Below are experts of layer 8 (counted from 0) of a mixture-of-experts language model. Rows are named router (the router's row for the expert) and show model dimensions 0-191. Each number is 500 + 25 x the weight over its row's rms, rounded and kept within 0 to 999. Numbers have three digits each.
After each expert's rows: a language model's description of what the expert responds to. This comes from a sample of Wikipedia text that the model never trained on.

# expert 0
router:504504491511507488511485521474485534511447514447465524480508505477525557549532471519489470498491494520463520493492481494533516498493494505487474505489453533479499527525477521504512484489501506498452520479464469495467499477518529469474498490487475506518507452542541491511463445508538468496534517484507524478518494532469513508485502549542512491559504504532505476481517497518511519490492491431505458491507478482485500496487515489510508468496453491528506522509514458509461464496441457485457509492502511463501510489568467465496528474503531498469483511522486534461472528474532535496
Articles, determiners and conjunctions opening a noun phrase or clause in narrative prose, such as the, a, and, this, while, each, one.

# expert 8
router:518507495506511516491499515500482516507505461473492507485504553473468529524488454482464488544494459512491545504512502506507478491531499554480495509491419523502508486473525529516479500463483430484463512482446497505489474496501498459491458540486491494496485497520500497530465521468493427518463504506470475514518524500492459488485510522497519513548506533512524467521502501529489496484495496458484475476516477458468500440509506517559486499502486530524450506475519446496463472506469481466497496483499517500544497512528447499467475487540484500520479541501517529495494514478516514477
Middle and ending pieces of place and person names, such as Jer-us-alem, Bos-nia, Burk-ina, Gil-bert, Mun-iz.

# expert 23
router:521486492472515484505518495494481519518461494454495553485535506477477518506531496481463490510482485514489527505517535499501548526520484550465491487512452507469491469478484498494532481489493477540468513511451489538503485489510494497506493544473471529519518489472519467560461516469537467489525512493457455512513514518492473497440484525516578493562478509502526445529539495460521507496505475488529486512484470469495502467517497481511508487513463501492455528493517482507499485504479512498471530532544461483505474481489472527464529476511487532518490541500530512456500478498521513529
Later pieces of proper names split into fragments, like Valk-y-ries, Brick-y-ard, Smack-Down, Lux-emb-ourg, and given names such as Tony.

# expert 17
router:535458522497513530533510517512504464524463489488448523486521486497524517506477511517497450503472465501445529484490481518483505478528476503498468546484454501500536507501495531513513498468505466484501462477499494510472493472470493480502472522514488530523528466481537482517491505513538477484509541479515483465459523504523508471523537510522541490527507524468527479482514457518486480501535549452542481522492475479509481482470482541524496471469509508501466465558469461502507515527508476519514481540503537521502545506528492482518480479530504530519510500482518442466469494470558532512
Prepositions linking a noun or participle to what follows, mostly of, to, for, by, from (dozens of, president of, such as).

# expert 18
router:545498470488532468511494533512484476471455467466499556497552471491508505527549468534498503533504453495505509510489487523497501506525512558488490516533449513506482503512536490504483517471496500495474491501422497507507493512525490508488489521484505487490490496471474509538448450470490498467472549486465455513508502503507458475469527538519527505520501505533510462536484509505481489504509473456523508457509495505439500483505512545535525497520499506505462501484524484500493448491475452512506489490502456482483502529526469511476487441486497501485486534512532503499466478445527521498
Pieces of non-English names with diacritics, often in football squad tables, such as ö, á, ě in Luděk, Günther, Vidadi.

# expert 14
router:511478499511497477500466521516476524496530487511514522520529497488539533517510525527538480535470492504478489516485473515500550496496490565475465484485476524487479502457539488535507524476468470482497493478473480527492486477484532527501489534440479527506462475494497488507497447528497507487495536484480493483504489519477444508456482552549509465521458503512581459519509511447513494492474476470505470504503477498504508484490517510496490471484489534478496494495492519491521483527479429484483488497509515479490499485563482494432518477498514526510498572484510511475517480507485522520
Verbs and participles after was/were in sports and event reports, such as held, scheduled, released, died, competed, awarded.

# expert 7
router:514506497487500487521515500515504521514508507490498514469485497508516545477528506490509465537478518506441506498490495533479535500568472559466435506498459515504514499456518511474505512501496496500472487527479477479472503486525514482467494518458504486527527417480492466546486489476529442472511516475477481523436474516502469504479487565551527493501482510487523466503507525514483504457518519496484473480470454499476500435490535537509501501484470504501461465493474480508470489506479480506516475509506505492492526448532474494492504481520511533486495541483529469487484507498500538514
Middle syllables of split common words and names (comp-ar-ison, Com-mer-ce, sp-ending, Miss-ing), plus table separator rows of dashes.

# expert 2
router:500502476454524489500525482520501492511480467465482526497492504463532496521516506492450520528476464489500531527502508508514523476552523540452475511492472493519486503475496502502527503492480491513487488519486487553496485483504526453493480529464478513520485441473498522554453472487498474477483560491464438513491510507503485508450490505514505526548478500499562438476497470506483540482446508494514447448500510509472464457485511525512508506490493505494497501494517498488511505479492507492506457481518470482510545491525461487471538483528523534466505531488497499446501502478492537461
Final digits of years and numbers inside season ranges, dates and table cells, plus the pipes after them, e.g. 2021–22, 1993.

# expert 20
router:518507480526528516509486519539449519516500514445526515499493484490519463536504472539537464501484502505507522530509518478506502495524510580505487512475434464505514471497493512480466523462462485482491475485479508535468498539509502474473463506486465532509528491482493505512453473476508478509523524513438474470479499500467478480462520496514532510532481532495520476508512492491516492485496487472473517500502446477492523475512500531498469515536463502537477486542487464504499460490491482521470485496478481469513529491496441509436501473496480548530506536470525467483541484465526503493
Pieces of personal names after prefixes like Mac, Mc, Car, Mont, San, e.g. Mac-m-illan, McCar-th-y, plus middle initials.

# expert 11
router:537498509517495500482505513512516485499476477452531549472521526467524473513495536530466456483458496547491554502488508489492538494532488521484495529492486479552475488501484500504472540451462473461441491484483472492478500535538494473470495470446511533494495520482473512511504443461519473502493514472482490511444457490504461497515522503514536489542463532532532453487514494495512515488483494486535481523474460431492469485451512484501496497485479523514495480496470484485477473502473488480488469516521487521491509534515464516480466512473503537513488495509536502468516503470521508517
Dashes, pipes, and numbers opening a new list item or table row after a line break, and sentence-final periods before a heading.

# expert 5
router:524502503518527487494477518525487528516515493502500488526508490477545490526502467507469479480489447498498527489530510480538511529522507543477476483482480515492479487477510533498482510483457500517487480503456473533483497499484485437501506542505488535543470480517526491530476501460483471470468494486490484498477497493480498475452471545495532492519501523514509482525519466491488517455458542439512506466478512497486474481489481504495514493481472534504512461512484465502511477489488458472492498541461495463523501443518475509474497468548475544514495557462545466468506463442490531457
The first piece of a capitalized name or title split into pieces, single letters like S, W, H, M (Mobile S-uit, Perfect W-ife, Yank-ees).

# expert 9
router:547482524496546478480501505475474501531493486474494514495489508448527506491535475499456498512482443522446540484521488506472492536525521499503488534483462488531510510498496516524481490496511482512447502494450476531487489461493549450506474511446450539509485520469474531489476503478513486465502473462510494528462495518499530500496485507526545501521488521472544472490516489528503500502477549481520480510466476475465520467522485502540538516497487496502454488493495450461481457512485502452498471477514520512486471480514462512495517464549507477497509506473569507485469502499511507484
The article the, possessive 's, and nationality or adjective words and endings such as Turk-ic, Islam-ic, American, French, national.

# expert 13
router:543485487496482509500522521476520495511457476489546542485526482448535538472506523520478499504453502531502525515520471519481525482574479520479517551502472511524507498469494566529534515499463468483464479508476482522479514485526490458522506528474491525546479477485517513527504445481509491473496534476473466538476462490489499479488520496529503483511482495482536486505513516449532515487481495518505477511508482497488482517478536499508557427487490520499478506503521489432539461476509502454533464502503492497505511488554477511464528499495521528517475499520521522493495491500484488498
Commas, closing parentheses, and periods ending clauses or numbers, especially after year ranges and coordinates in tables.

# expert 3
router:502481506517480515474507504530491519533481509472500543525503526476516501501497536554487478500487480474522481514524514485457513530528501576484452520453438522477523458493500519484493507527516510488467481492481486507470480519535463510452490504487489510538492491494513468533476482470518479503522488466499498496486495488520475522488543510538536478504473524500541500516480472501509512485480516456538437513521487428476504478506470508512510480456455500497503516527500451484505498517466475479492469514507434516470460478505468542454523506538496485498468514463537511502493494481509526470
Consonant word pieces, mostly t or p, inside words and names (Hamp-t-ons, helicop-t-ers, Dor-ot-hea), plus table pipes and digits within years or coordinates.